From a checkpoint of a small mixture-of-experts model trained on Wikipedia: 34.3M parameters.
Below are experts of layer 2 (counted from 0) of a mixture-of-experts language model. Rows are named router (the router's row for the expert), down (a neuron's output weights, with its number) and show model dimensions 0-191. Each number is 128 + 24 x the weight over its row's rms, rounded and kept within 0 to 255. Numbers have three digits each.
Before each expert's rows: "comes before" lists some tokens at least twice as common just after its tokens as in all text. This comes from a sample of Wikipedia text that the model never trained on. Tokens count by the router's weight.

# expert 2
comes before: "\n", "==", " ==", "===", "The", " career"
router:116107146100159097118127137137110163149159177157115103136120077052112116127143156151159146106154151123126147123136120090137146150118107116123184113161121123102153153170123124145111151158112163131119129133173118148148140147100133106091122143186128116103124105119129137149126132102195165111143128103147102169123124138135087155100120141162134129114128100135150126086136193132132140097124152135095153091097148122154150090127118115111150100089144124100125146138159094090146161142147152078106127136136138080158127128125156112168150118140143127117153163161107127106155129158141115151
down9:153126147157158154131169140116096144079137113145132104129129092074145126137098132147099137131105109137093090118137144116137082144139124119145123093123145095083148142093146118122178149136097121114154138111111091124131161121115111103138151171118107141158122123105139143144167146073124139094176110131121134125146122103131144098176152114138142134126102177128113117135148188150128123118109127133148087166152133103149139140112125127159132127118117212146157152181175128112128126153131125124127178110148103120160130149143126117164158120155129101144107183073121110133117128093086110121

# expert 67
comes before: "9", "0", "8", "7", "5", "6"
router:133135121163082120199105097145147128145106133141120105142153140142129164125112121157152153103140129139111116149103134130120116126147131115147140154113113126126089137106144162099141133164135107128141140162128127107156179114128156169109110110125139121174100105136191140101158138091137129101110155187141143160154112078112104117133147187136113114140161099120101078163129123148167134114147131142113149147186109147169106122159133153097114177135159178161110152141131165102156153135147132146157143159145125114160094124114156118156116159132123095113109131125168113143127167129102151089
down0:128064103097110134136069141095101157171110155132123130124122125127163140156134103123114175133157126129096158168125110128166127079163146150135121134122126127126109114111080143138116102104105128136122096150123152140122093156133115131126125102164098168138087136127134140121083140123104113132156156166153092114157168122076123122106123160098156177143138174096124103134116142107135145154104139135115168119151140156129151090139127113109149129088137093143136172129104122130137151097100087180121158141117149127115070118157140122143106166149160152129131105160097123134143136154108182099

# expert 23
comes before: "-", "|", "\n", " States", "|---|---|---|---|", "|---|---|---|"
router:103114109146140115119141098173154085142127158137143152181106101113162107146103126143124150148093157148101126105166117107165122132114120128141134094132148134119137153124133143134150155139100101099147138121136179126159152135132094118151095122186160151154142152155133142138119180097088128134111121092114100161158155119105132096130122108181080165142107100126159134151123098164173119147083137138128079109118131138124134147109120140125172144145110131141110141105139116105133109121194156137144155121139135165094149128142137126168160115129164142123182164150147084116127115076160123154
down1:127127109139121110097096113106090133163140108165132133119133116123131156120128109142118158124092171158127112081185122169151128162162130119142103116161119108101128133138143149112103114128101121112127110123148137127117118151102114131106100132140095076085140168189120136100138150126136141125117119131092124120117121162119156161080101128142156143146129140129137165114147091122132108098159144142162111177077114131164165161182149148103116128093122166135091135120142143129096113127159133083160139145099092147103117205123128125134147099145168118139171126110130170123131154108071147141

# expert 53
comes before: "0", "9", ".", "8", "5", "7"
router:123150115175089124179096086136126130113099138138157140137130146119126181152125129171135131099146122162134125129070115126100113106118150103108157140102112146164086149111096127126154114141143132127155112120113083100130196086140151136091121122119115127153119127112193137131135150126155133117129151107141132143125134079133112090099120136139111096124134100110102088131123122144153115147149126125133142167148126116134116160124106149077144178137156141080115159109180154093157088123161106176108146180136102123136095125161137152149136121096105116129142131122185125141099156167114114134
down3:143085098153129078134161117136092123110089092159120151163129130123112127109150113099121150091090135120115112143113140184091143120144127112160111097127124146162106147126175116163116095150148128121137126081139115118132147130137087143129086114128118126162071140141101116112113109119175143093130159100123113096105134139145171123134148142076118104120103120137131144137139140135068136140126157132164129154099166137084149115161120114136116108133132123110132150146124152105169107092120132152108129090113133125144122099176138101125152146084116081117166107076103179157107143177097158137

# expert 86
comes before: "\n", "==", "|", "===", "The", "In"
router:114161134111145113145129126151117100127125137098109106127143102102106145115074140175107097118138153140145139077130105124121125149110122106118149102115141108096106128109121126110138186123101099150144105125157084112132192168098130138131137132121110111093115105140143146154083131130135134097135147111094135163102150151094101068117115128132090147099099119164142139136124132167129175153097139145155113156136114115146087151106115126158184116117105161100129144148131140105172142124172082124113096135144149162136106112135162123149105135114143072150178150141168125170123115162171117095
down0:115158103122129115113146123158144158136143126119147147134138143120110139125125080130139129106114104129175140091116152146144133147114142154152116124113118152135176105117125111158100082131115146150106094152128144159096107138136122146129092138139134121143154142166102150110182137113126162110128165092142142159163132175124124153145129120104148107164160132162115122099083118078097111172145168134150121191086115122156132172141157136094110144159136136142133141140125142123122161147079113105095141090087144120089169121106105169139109144110138086175172101098109110131162093098088119155

# expert 20
comes before: "1", "2", "9", ",", "0", " he"
router:099164130147140114127085096113118140141121144099092115149132123122111162111079140155134145126139111110164096160123146143120129154167148134138142102130134079137160111124150131122120164141136138179135141132167138148160110152158120133106191116132144138083163142142137164160124129137147161143169105114133189153129164135118150117150144120115092138114122113126101141177138173120167108119082137117090111108161113075115092132130132168096088120122113118151167091099102121117147124116174154111113088162140091099172097105158145130094115103141131145118141119121082102117150149128094138114
down0:142126165141158136146100131094086135158165121133113143079110109127135175140147107128100131102135132160135100104138075125141182108130112080154103103114143081147150129087117125142068139163130122125104131129091124134113136157152128084136148110123133142107148147140126134117095163128155143158145085148119124078140138167150136120154145124136094112134155113148120080148152120110113127117147125171146086115141151119154117117115185135109152147139133091118169144153181137083113182125129118150090154145130128117089071151114134122171106138105127118135134118077147103167153137138124155134

# expert 75
comes before: " the", " a", " his", " be", " this", " their"
router:152088132103118128135150131131091110162151154102158102162133149089113142121154170077120121130151105075110142118148089126076144117160150113118123112100120154139156132159174144133150130145142165094101135078125141124129110157125094094109155125142116101118146115114083113133156116101145143140071104148132128125143169132083189122155112115125139112166092131069156105140094112129148114087116091080165126114136095123142111143127098141087125132126129137121136121116144157118107123099114077152129146114084108122111133141122137141131132138094137180079130135114103107123166113103119146167
down0:147099140170121139133156137188111076107111123141128125149136113125131108126132134127101155106130132147122169122128095116084117140157163147127158143119129103116112126140170115137060133118142182147114152087131134131132093110081093163079120107140148132163121122153088102103117155128116148098126093099144103113113119168128123096119144137143122094184140128100113105086150134117096154102146160074126177128107095106121159139110125099136151114152144091146151161097110121096144119092120121149161159141099155156108102098114110127145131112113111138122128132127104157124177088127113133190

# expert 64
comes before: ",", " |", " (", " School", "\"", " ="
router:150110130124168120095127139107115155109110112138138121146128094104125119117111118106168112112124119148117103149146168132156145099080147113137115095105123145117130097135154149168120108157149098119136132157086152138120133094120127142128111132108144147169112130134117075085156107119133148138108108118132164123137127135140148198116106128106101159171129132150148135108183157119111104182109165103136174142161148120149128115095109074162137159118129117127150084163094118113155169122096131111138124085132156119123184147110116163101137139154111092144125078119108189107120081147155145098
down0:127139118124168140123085104099168105099142098115091116138136130076147131137130116147132103162111113147099150169119174151103146120154098134128125122134112150118106081139087124081164120145107162185145096102107084127129136138133134097129096161107078112122160083159124122102125137155125121120157152149127123104128114102166113123123145148115092095098129094120132118139100182117138133128129096094140129138196098089110092167126128128098097104114122103138127118116161163137101155112118144118167153146144111118117147159148154138126165081146146107136151131172157152119101145075126142140

# expert 90
comes before: " ", "\n", " —", " N", " \"", " UTC"
router:102142147121129122124128126158134102143134165141106128114141107154104141131145153116121110154158103124150113138106156117135105088113096090097092155143126111128111128122138157150136154145104134108125122103102118096142140150164116106121166100158157159134038109078132107183140147119158145159140103139128124091133101109155169112101132133080113122121081121063145114158116127176147100109085115105110117157095139125097155159129086111104167147089101131124130131114126129148158117102138060153128103117123120088147177120158142140140124133115150171122138115140101117118125093113172128127
down0:116140152112126128134143165107132098110127159136082112111106156160105154149169159124136137105144142126073114158121126121087138107142163122092129120173125127091168110113181135144170118112156127135122138125192127115140117172132142125124108172139109119121142138152140108138148130125108131079129143150106113160113132097131122142106131198100106167053135116109134117146169138098120122104137134129090134160128087104153089169169106156126114112125142149122148138124155146095153163109112097152117150102110159122139145136145146113168141106139088202147114106146141123144118092110150110140

# expert 72
comes before: " ", "\n", " —", " L", " ·", " M"
router:124129159104142146167132118154143078108125162117108118141146133079159100113108132114107115174115131142152102123149156146146111084123138110069171126127128102148118125153147106177128099118165192090115123143140143118143189147150120115114160100155117144077094128076145109173114163128106121113131111135118148108146127110151144155125126097076109136094113120073135138127134135163124099109099141113149130123102140097102164139083067104148158146086126128144123141092155134137135113141133065142131108128149116101105145123149136109171130108131140146159128121143104150122115131147156152154
down0:112141160113106129089161139148105122135147121109120145154124175092121113105126121114124141126124126124181101118100130120136125145144137142158165171127146084156144136165135106155145178156127136202139110095158157129115150141112157141118136082126131107125185171110096140158163134141160141140134103144156115116115115120155125107083104106127126119096098097136123163114086120117121057127129135174106091119118083118124158128145137105155098099111143112108078097135143078115141157170107117125107138125158122119084139140124156143118137127160167114162138171130123095151160131091119116115

# expert 6
comes before: ":", " |", " a", ")", " an", " ("
router:129118144112114104096142129134129129132121163074123143122179093121111121173110149118126144094162072136134077124138120108111160143101104101140181118134139114102111140130180151150128118078146140137142132136151115153140106154122135127161152179110121135164132147092118155158117132119127089121120139087158112148104088121184111116089130172118155102106136127119175083160114173113152101150096172136123133148134100134114125145117115145128139083165155145144156122134139099094159123126110149144121130155178119102121159108134149122098116153132143111137126154076183163099098123137134110099
down3:149148126148155143133131147134149127126116133139157131108096131114130105190115094107119087116153108138175106120100128115146114137136154142100135126119138138133136148108165144068139094136108127105081114100103128141165118156110060125141140150116133158123154085157112162142106072144178119130122129108138147098092136165125102116098131167152185116144120089114088166150147077175154142139121109142086147134108151110157126109078113133173123157131125114124121110159123146142116151112121114135125145105104172133152146097117157122110122135149111169116127084124129110184153114150124096171

# expert 4
comes before: " the", ":", " a", " H", " K", " B"
router:095113092100132160111170142113150147128145116154134154151129139158130133162118128114121124154105140097137123122136129118173165139135163097111144173121109097133100123127104141155148138159144119101097112095064141145121091143142099123120129093093093162089147121155100098124096143135143118166145165183101116147091144162137133137139129136136154169141092152117123121141106090093167084121146134143105099098105126113102132155146099138152098121137119125136072120162167119190155154125095159137137115102159176149132137091120148105128138115112115132115133090125097107094148104154077114142
down0:139148147102147123136139120136134126125131128097136181129120123126097088132062141140105104142132125122103120130139115128120118141152136167095157141111123081108118127115080120121119154141107106166137151107184133110134108131121110100139085156155114080132177083161093123113129143163162159171137109112079136146112142136131099136104149118142107097103134123117154125111136169181142104136096113136113165131168121140114138168138140113146135130113124160132143119096148172130151143192062141113126113104141084187128135128168103129142131122120161077115116075107137148129167153150105130121

# expert 85
comes before: "\n", " |", " (", ".", ")", " and"
router:142106128115118153155111105135163058141084101095104115130120114095089107101084138119140102141133124137149093148144174173137110104135122097113171125107107097141096116126154096163128100136120126162114129156145152100155189129160132105135120125139139117096088189137114133171160141129152098106119115094110155141110111112171146124146101158125086137134127111112138090131101137114136070152085144113109116145117116119086144160115144126151141154145165143145119137096143149119133128146073104146116136126134103104137142139145152123124089155151128119138135141111119182120172139164172092151
down0:138145123140137132126102149129116118104119123098109134142161105120146081168082129110104147105155168116114100114110108133076085120167171132165089122096069154105145128149166087139143148115115099137131105073118109154105110134110118116089119176154111109141126153137126115141063106160144084144120139140152118122130136097130098096159137126157091169111144135175161143111131136146134105144119140150141103173151132115128085136107119119124080096136164133131128119135129112171131174116133109121126110136082122104113114136135085136148136154126184103131134126104153151150177157128144167141

# expert 27
comes before: "1", " |", "2", "3", "0", "4"
router:134141121120098128117104131162141102124117162110118133156125127118119168087081146167165079115122120164125140157095093106061106159173144122108159166096155144126137152121144147102154127111093150134153104150155113105150125112165123091128067097110125136158122147090121133117148136128123169144149139134129130149124113125106155091114119123126091113119122095085172142133138131137113073121096114128112083110108129102097112092093150134083125148137125127116116157091165129094141086101122104104085128141122092134132078120150095146146119164157165104095124094126136160147097120127121110143
down5:133108170141143136105088097108100086127132132107153139137154169135124168120123142129139132134102122140122108128122169118123097152136115188078120165156127073129145098094097200126163115097105100096139144146148150108113134124132140124097117172138134184104086151118146092103147129162108135143140124146136116117151145151085169140133142138158142091132118130133118118120129158130181151100134115115140136080107113122126159103115133167126125142133121104088116152151145112134117115160121111130146124176133127150162141077078159114145122109158135122115113101181181095113126123176106126112

# expert 78
comes before: "1", "born", "2", "9", "S", "M"
router:119095115102116094101162191133141128119146140111139126133119114127107117112135119135109127143140128142149124088104126163170135134157143126156135161112144148127124112171158109166117115143146124163129154173138123139157102120150148125153093082111101130181202071164090145113117159115135120132107168161117146121153116173105100103086132138140109151142100141168097085139098154133168083130134165114110113157127089077094139126122132178117117111153128121165134165108125159176109137136140149117125153141102148132103137129162140143090155132095144105143109118149133102119162123091125118113
down0:109141120114165117104143146147078143114154093162141127123096088136125127177124120108174134137145106134118138098116148109104189140137146107132128103089120114132119154094107134133104122130132098104110161159139169117118147120096080135135132151113140166136143134106148106095126159107108146127135178084142133095157113119142108070133128176122155147081159161113148127147110124134143142129141093151106147109104123136151071090166110124140151136143141130146122097144077141084148084115115115122099147139101113100134081154159148108146102087131132147120142188138079147157092131096124132124

# expert 60
comes before: " the", " a", " his", " an", " this", " her"
router:126098113135151120131165166110153118131123147140138088097133153132161172140162159126106133167124098109125132122148113114100147099142161132116090160186107108141123186124111145159140135095158142120091146096155144133100105127111064105135140158108116085113127072103091093148094130131108139149100146099115123098158150127136187141142124121166161142114108139077150100148131140109111115085142142096090152082173143112119117131143112150122116143129131155180107112137140149158121098120074141140113106086153122124120166153123127128118129138101124156126118115097099126122152089116095139147
down4:148124081092165160075119129129092142096116141133171130147094125158151168096109119119130151105134100143116150151095122101126136137151137132150140162124120109112130108112103114127162083092117134153091102146091173138097080132139139141151155171097136097125189103134095109139117153114161113085137144101137113143174110145121096160155128097124101143126104107155157159108160153118133107132141113120131153159103112151131120120097109113115144103123137154203153094162095178119157120160088129112132111113143125147105108141139164136144129114088125105139135115133113123141126075108086145111

# expert 63
comes before: "0", ",", "9", "8", "7", "1"
router:149139090126122098149103136113120141150101149122151163162161099148117158123114163109131124141138092128097083172139142166148075128111121125133173136144149091136112134141095155120139088160157097144142126147101161064178128115164122136131100099152139126145104149151119155108113133116103160112097152123108157165126123144115141155143134154115126118155147096140136099119141145160132134140124136093169146133189114101137106140158151144083127146152151087177119170163108144093119096139091121127152155135124119111111117105117182110112126156119076123129094118126098177106142150103089141120
down2:141144117116102121096145104123143158127150103148127126137147106108091133196148093144142150108115109142154110106102127061170127104106138142127140121153131096090099165161107175121131153129096161136144130080103165114145153168117151129111145102120162136120152163119146131097128104101148142111100114159113070142190149121096091138111185103136123181126138130103113150139148097134129126120152092099109127128109162147164119099104109155066132132161125110126115144136128103144167152158152133096166129144108141132105131159156132149098176112108122134122148152128168110144131114104137132141

# expert 32
comes before: " ", " he", " —", " /", " —;", " −"
router:127133139120129132133131123115178157155158101125122166118126181144123128098108141152108115136113115115164137164137143144118129134120120128128084092082143135145084092119115112134148113141116129157151135074107096131127083125164146094080141149115094110100164117126125098157161150134139155140128117093130169100115106130115134130090148126140137084110083154122129165145117087117132112155120122173145097132128160123091131167122130157157145075122139112104145135091158100126103071133175170095107108158122092105149120113157094111122133122152133164107142118144068168145122108095132097163
down3:145068101107139089136106116117141144128103102108151121128127138117136124148156129159145132120128132137075133102128129139115097077141133143122162071134109119087115146141123105117113100163133153139118134142135140116129117128074126170167123123124138114118137097102114101129082114105141138093159136151147158148102090114170109159196098152110135157147090087115138112126129124100115138119149169149144111099135136138171196145111104125113178158146098101139116118144159106140118063138119139156161122160111145141146136144139104106168099164150093138082143131137141124165152106081149124105

# expert 42
comes before: ",", ".", " and", " (", "'", ")"
router:122128087121131146143104054127120137155148129099113128118096096145084118153101115098192165171139173168120118176133093155089146153094103132170138104099149184090165124142132154085118150168112127105144136143097157138130121097137160134112111111120171134115129138129105166121135170127143090137130109113142150129143129127149103159114130117100132161115150090147095147114148130117108156143157124125123119170158100129149126144159127131112152144108180080130141130148107106111137176117083131129168143121109141107138128091149095145162143165136152145143165128135124101114138134150115146114
down1:145097121117150151107157122157132115111100080128074099174145112069125134089141152136121117174147143123104138135109145153141153117124149146123143134111149129105066134123177098117146139158176132115118107128140176089135114135128171088123092151137126092109134121161097105133145105133109101152128139097184135127087115129142105119131141104114095172097124071159137152167125108150148116146092103127084091145115121132121123094108098092116087082132132139123147139123145098101147104128084136134086082136128121104112132140113124102120139158145139160159133151089100159104143152131135115144

# expert 48
comes before: " ", "0", "1", "2", "5", "3"
router:114128114100103136106106126108174102141086128113106168128150105183124153147149161146122106151127087112087124130167117093096145125151135107108139160102155122104102118136155165159144125112086112156126091143097123117122122166150111101093117127117072168117103154119132098106182126118121135162140146163100098130149107147161169098141151136120153102122123138106150092140117099136177108111101090101149108136077139133068110143086128123093095144143127116132130139133092091123120107105158148113111175151121148111123136113137138127102126105189156167121111130095142113110133115117131092148
down5:138123121095131131116158122134141148118117107073114133162128130122143124143085142125119119108119084137158119189135119131150128139139138098183161124111160106116107154148153162117150082120152100117121096125143115132132108174154145122146158087093137127127137154088119143149125111133057134136100168151158141103182142194134130104120119159103122111102161137098130129101149122122149070137124117102163104115147116110082112148115150100145112106119080128189137113120103113138117078159094105102139143114115112095103131157151117129146124126118144134107120117124155148152062162112150107137

# expert 33
comes before: "0", "9", "1", "2", "8", "6"
router:109165139164081108154101088156147120151095135115109153144139124119093145151142117141143162112139155129124118144113126142106128114130155119119127155120126099148096110126125157106088126169097120180141086146167119114142204127136145155125146124145156109116052115143169147145129130080147130145185150101107133140124117096166150130121120159148109136139124131054104130136152111120159095141089147093091150151087138118122113148123131155087116180120146154104125136100153096110191110125150093129132128149122128118182117119137158121118120153126117127131156115121154100127104136115112116161
down3:123104119110100128144122143113113134116093150172131088106077136135142142131156128097129180120136139130111133124127147129109083106150129145108097138121118139116117090130088131125152143125169120131140136139070150149127121125083053152144111114157130152087178140163136114121109168131098136112156145151112157121089136133130160118139144158142131169130073139162147125135129117131172160077189167135130118109104134135110136113110157157156106131095135143131119127151125139145142136155144142145135164137136106107110128138097149114149097159123117152111140106186116115084139117155032116136

# expert 7
comes before: "1", "2", "3", " |", "0", "4"
router:123147120159101135119106127156128107149108120149116124148158097149169193118110085153095116093145119135164106110121115087116114110114110113128118148093113094124130116078168125146136168169090109155105135130118088097097153154140141101101128117159158139101107175142207136095133160099134139092172134162103124146122117142119096127091142163091104120117119156114109108143121146111119138154082082111124124161128121123098118132134149131078097130166080122116091157099154149132132098131130117143135157144126094148169120126155119102139122146131142080098146098141112110136158107150134133129
down1:128118145115102132074136124140129165130164159137138128116146128142141103118130103101116167154130132158103148070137127127133114122097147134102105126067087143101160165130098139152160109148121125117110116111120136098168154114116135141114134182148151140139068128091130098166117140134104138102132106138166103140134144129119092112122102105124146206105115142161075163125168117114120154148134123117181124102140157117127141140152141134120125127130150113086108142153101149141151180095114094111137156137158137148154090131124159095179142165090159116152132160103112130136176091148128120150

# expert 65
comes before: " |", "N", "E", "W", ";", ")"
router:104155067106123125114103107178140121117136127159139153105088152177141115097107124123156083129172126180127135142126105111086093152109116153137148148094134137085110085106134092104109125103098120165153137093138149109102133108151149110116108124112120139131156143113102154141133137117145168103176098130131126146152127149149101137101132113129127081111118062149145161140129121162114098116108139160159114163109097141154121148105136113121145123126081124145135133177152089109107083131144180111136109133126149151141109125140127164095137150085148166124145123172138172087139137143114094117
down0:129178148117124074146145136132142124118151106119135115168106108121087125132151150119132145127168116120187147152118106165096129137117154142093138162129177129083101157149157123167115104153142135122139110166066134088123138140105104143132099147107147087154123122114094148173119117118161113112084085131118143132095144146124110147114138179154095103114151132142097089124171149123142114160104161163164123101129158152173134112115119124119118153122098143126110117116140139128070126117103125116138112096115144144141137077125107129155144164117106170150124128074085145138136137118130087088

# expert 26
comes before: "\n", " the", " The", " a", " He", " In"
router:167181108122152120134153150096137083162117111182143090129170133110104138110140122109115094149129068102127136136142115112146123113154152131071131127149122150114143130150102139135146118114166150096129148100175153089109135119127106141114142105103116135124116104105115139153139172168106094165155164117144138103115173100124155101153152110145102124115098118066169096139139119117155121091145103132137128125117147122096101044066125120147133152112122122105125104125122095132142114153082097095133111153130128117147168112133112109134114124112124166157117166138148110128126121155131105169
down7:138122135156086108188145159094109105088141142128137135160117140130114134103136146140119120095129074161135130179162140131137081085135173137134181128087129091133107117149132117146124144090147104176121135083109149132134120136162162138120154138143153149109140108129089133144174144179133102132144145151118159110123139102138141135124140114095158123119091109151126113144149129124149104144158166152139093129116119117093049133136078168090141149121101142147137104120119164137149126135132165100132136101125157100120137097156130090114148125140161182118139115091143088143128111123082122136

# expert 92
comes before: "\n", " The", " In", " He", " It", " This"
router:130104085131147112088096137146123107119128128147100114136135144080086122120088159117126131127132095130110154116134137163134106099121135172082156105126157127074128164157137137146133092126120134136162148101130133118138130152163098135086142155146131114151141136127088135135157144132129068137152135165095124108093168127107106160126148098117149127089158144101126104110096147112127110135085108134114128154116094157087113140105147125077089101140081087126117152152106126113138099117155139109132156129157169085121151113154111120094111085133147085144128149153079149126151110194109095144
down0:118076125112179114142125128093103127119167140151112118105137135136147133097135144132164167145132128132153097098162091098151139141085105151119132098151142125120151136109127153127151123180190140075153120146152175180159104124114085134174117102132107129101100131132119146123108129146160136145127161172151103110153147101137164111106135138107134114098083116143121136160134181146113158142167129117127171114188154123161139110109087130113106122153108138128101121142115165091122118115196131100139141120141105118137120160101161130134128074155113133165117121135125125108154109099104119111

# expert 12
comes before: "1", "2", "3", "5", "4", "6"
router:135143142178134120129111132142161100117094154105124139102175119163117139119103162104088124144157112149132106118089152118109096124127099097104153152119144123119100103115118181077107087141109095138168142162117095120107179145146158108112131112108138128139121115147166122153129133111129145145113161132124125149117122119114117122115163127094114109123111106041142090145125147133146080134099143163082102150100109077100134148158084117112170171143105136132117091114146148110126068096155090157088122163142121107128137142139139155115109130099149145091117155115141151151108113118130136151
down2:115119127126165176147135120108142161099113147094126147086167059137149145141119182116157130119197130119112090143150117126130127153130130124119167120073091112134062101125140115126123089124106109159152100109143137145154146169145151076147131112108144150151142119153122111097167167128154108120112122097125133073100149159115101146112136148115102067114099138116128163152110117126125129161092151131137098140136118071164151133182138140122148133128098149155136143126113154115120125123114108122122149147101123151127146127163179117127104120116118135094133146125133119164128102115129086170

# expert 54
comes before: ")", ",", " |", "–", ".", "),"
router:118136112157129143089079115134163121169131103102103152148148097129092124117076155155167133145153109126130098165151130170136113111117092133158153143132147112095152108110127146125126092138158117134164099127101180167148114143133178103115128101151101110101089151166093119146163140110139149122101132126152142111137143147143131118147127105118108148134100078118144105139116135126164127128146166122134120168168095089134120133113150120160093132129153090116147093107171096160172164149082151132150145136149144081153141115147132142118125103154161093174145095121132146087152139128172103139
down2:114171165170110096106126171101111133109132132097142149149129134077101103098143153173127152140126136125147082103136139148151134126125125111059108133155177143107119119095130113152126093137150131114123158164117127165152190135096118132139139150086105165110105132115141112135124124128131105171131126100138077139147129139102102107104087181083111130098097124135132133133158118135147146163131158157103154136166112134090123156090149156122102123113094174135088104115095109125150100139144135141129063144140128143142153162159090095130110144121129116141137137096140155156106110099130144145

# expert 52
comes before: ",", " |", " (", ";", "i", "ov"
router:141124083122124154135134090112140127115119125107116137139129099132160157149104120129131127168086134161135103101136120180094135088104123119160083121147091127105129120148124143148098126143156115126142088131095124129118103060103078098138111109095114109146115093151148106102125157127105086117121109132119120117128128124183133170152124101111114181164147133145140142114171166107107117158141159109140133162138161108139139130117088082156125154089109116151166124144102127142149130103097119159102117087127149123139190116106115132130166191130125114145138074117103132081167129116111152122
down2:135157121162160091101156131164083150098148131089146131122100158129116156115166107082187144161105170099141117121100102091113152155083101132126115122169189123094125138112106094079092123089137111135112093120159136095141143135125120093120120139107098134160138094120127148123097141127132147119129140160138111152169128097131090111135124155120123141169120111147097135116136137143095151114151131103091131088157156164160118128160157132149132128136125111105139119141126132117165141142123140141167121111142143100154094171178126160120133166109075137119093144139145089104120106090121140095

# expert 61
comes before: "0", "2", "1", "9", "7", "8"
router:135169122141090116190101085150143145145107142127116151150147099155117187121083141134182123111129123165132105152101157132116087138116109115153137132120123091126111137085144148158145101158102130167133097159093101103144165125134123120152101098135131138128066162152201149090147137118140145118147102147094122153134113094131137135128113144123096141130126115116127101118138124125126121146111107120155159179099123099093135164104133118094113156134152158145143137140107152113160136135109058158125151159104110110160102115142128109134106173136152088130158071127136110130136153157135125126
down3:138094117129114140135178101102141137146129145062110139141108096152094103118104138111170168187135119098119101164119128125147155139134136161112112136114110117106128105175131122118083081121113094124160125058171152091119134100092133118150150139085125129127164154144114123182146132150137161154148123112145126164084138140135135169134137128113092155133157146096126104094182142120133141118131121137139129187155100127105104154132157121128147134142155124177105098126116128142108126102139173162149132103077098130129166124121130110180126147134135112108148148124093095129115134137106134150

# expert 17
comes before: " ", " \"", " D", " B", " The", " P"
router:095161130136141134125121106131116119134109166120131112098136179152143128149159169132077094139137110164110109116096112109120148128105116113122080122150140112101128116160133162103140141085129115116131098100149096129106171145140117109128170109143097104094114123150126070138070133110118125125130138146121118139161149141088133114116162169136089108113087161075118094118106099159158140124147118110141106158093126132067103131097137120111156138175077163131114144123135180132141137149136135139107112186152162136125158119129142129143088119112112120088115053156129143140113139118141115101
down0:131102129188121147103169129140123128142128144130151113113164133124114147148163116094132100107121120136111134119150123148169107169131156113123139166159126090100105125153095124112147117119166149075119151088153116145115084134147132106095123114107153123134142108115145138139091128083132111162102128104105115057139120148129161115132122111098105121136117107110157082109106100109135095087111101104128119171110127071120088142105117115135177116152117131154141071103119108116140093175105097193134109104153111121144179121119118101129124116159100083115148139110169121100141128130124102160

# expert 50
comes before: "0", " |", "9", "–", "8", "th"
router:116092110132082119115135145145129175121127126094166154179128123143168124145190111123103165095136127164075110141122121174149113138111142112104166119108153090161123122105148096130154089134147101141117138162144137124163131129135139164141117152140118134138146143157124152102184166124104091135137099129099099123122092136109172126173121157128117106147142178143110144153136103158122125123119172124130145099136092173165171121109146127123096091121159135180132173113113150126091115088142121131080152114129123143133122094105161122134103118129072133091125104107115122138138118109158130118
down4:129161097141150119098135114071129098152103162105152118113152111069167147115156151164090143154125118089134176147128092112123107159131158117134133095126149159092161128129131146121138144124142110133186140130141126165142124108133157156124117179101146111127171147096124114142098118128179126142123144166119107132121129141101143126119101143112122086083134158132139096098110150139116121155110151152124180152145153155127133121159101133193164142123113104152091138140151183090121121143113098126121092136122082141116161152131172126101131116134138123126123159110173131186144151149117121102

# expert 71
comes before: " ", "\n", " —", " .", " −", " +"
router:126109120174111123131114098146130051142138098153109110158135147151130169164153135141118111134133116143113129137122099118123160070119144098094139153117133108111113139133169144139141142132088138103111141132157090093119128136162130112131109160141121104163105088118119070178115148092105105157131081103142092133156095082170133168118129127114134092095120086106100139117136102150144085127076151101110112101089114131115112132111090087113167145129141093123123140097121115095128123118154061141130090159117128146125143124136135151125147137133131142144177114146159166119115129102163134151
down0:135135123069134147084161107138116162111141111138134077097090097136111171122122141103150104129170110095112105129122115122139124120117099136127109117139145105104116101137113121108121161116099113136112148111118151122108147158145122123103165135122100123122138148125086088176065126120129121130124112123152151147088132112156111133156081127123149135157130159108137090148134098140141104159126147119149131140124132077157164152132114146125130146149111123148110102166102128178094160130110103140129078060116102119087176120110133119160048154144161187088108144127096125134120133122155124147

# expert 87
comes before: " ", " the", "See", " JPL", " The", " List"
router:151118155120198124156108149162091082140124104125120125140130127159097139172160161143158098138122112098088091124116092120117114126085141128121099135110167118093169163140134100090161171114125125092130131107162122098127131174163077094132158131103140184119139114139119085155111121151107150143100147129129146129094145117103144107105119095102130127109103135122147130178109157109102115149136134109109127128104119119151156109120120129105108132148076141134101099118124104114116096154132056150119122111165085133137145117136126105105139121166157106096133084161128142107137125139133090161
down0:164096140117148162142135156143090131147116155100153136074109166134128148120088124101133163147140083104130116183117146083104149158147103080144159131098061108144129153087128114119124093151109115108112094136094124098145149121121123121136119119114120180138145123091124138125168135107139141164152119113106103096134150125102112114160121157149136166165154158160131115101155130124105136155098107161123171139146150135128126099118179116095123154152102110123115140115120103143121114112155060131135168115129152137118075143155119154118128119150086128183087147126125143127116150152121149161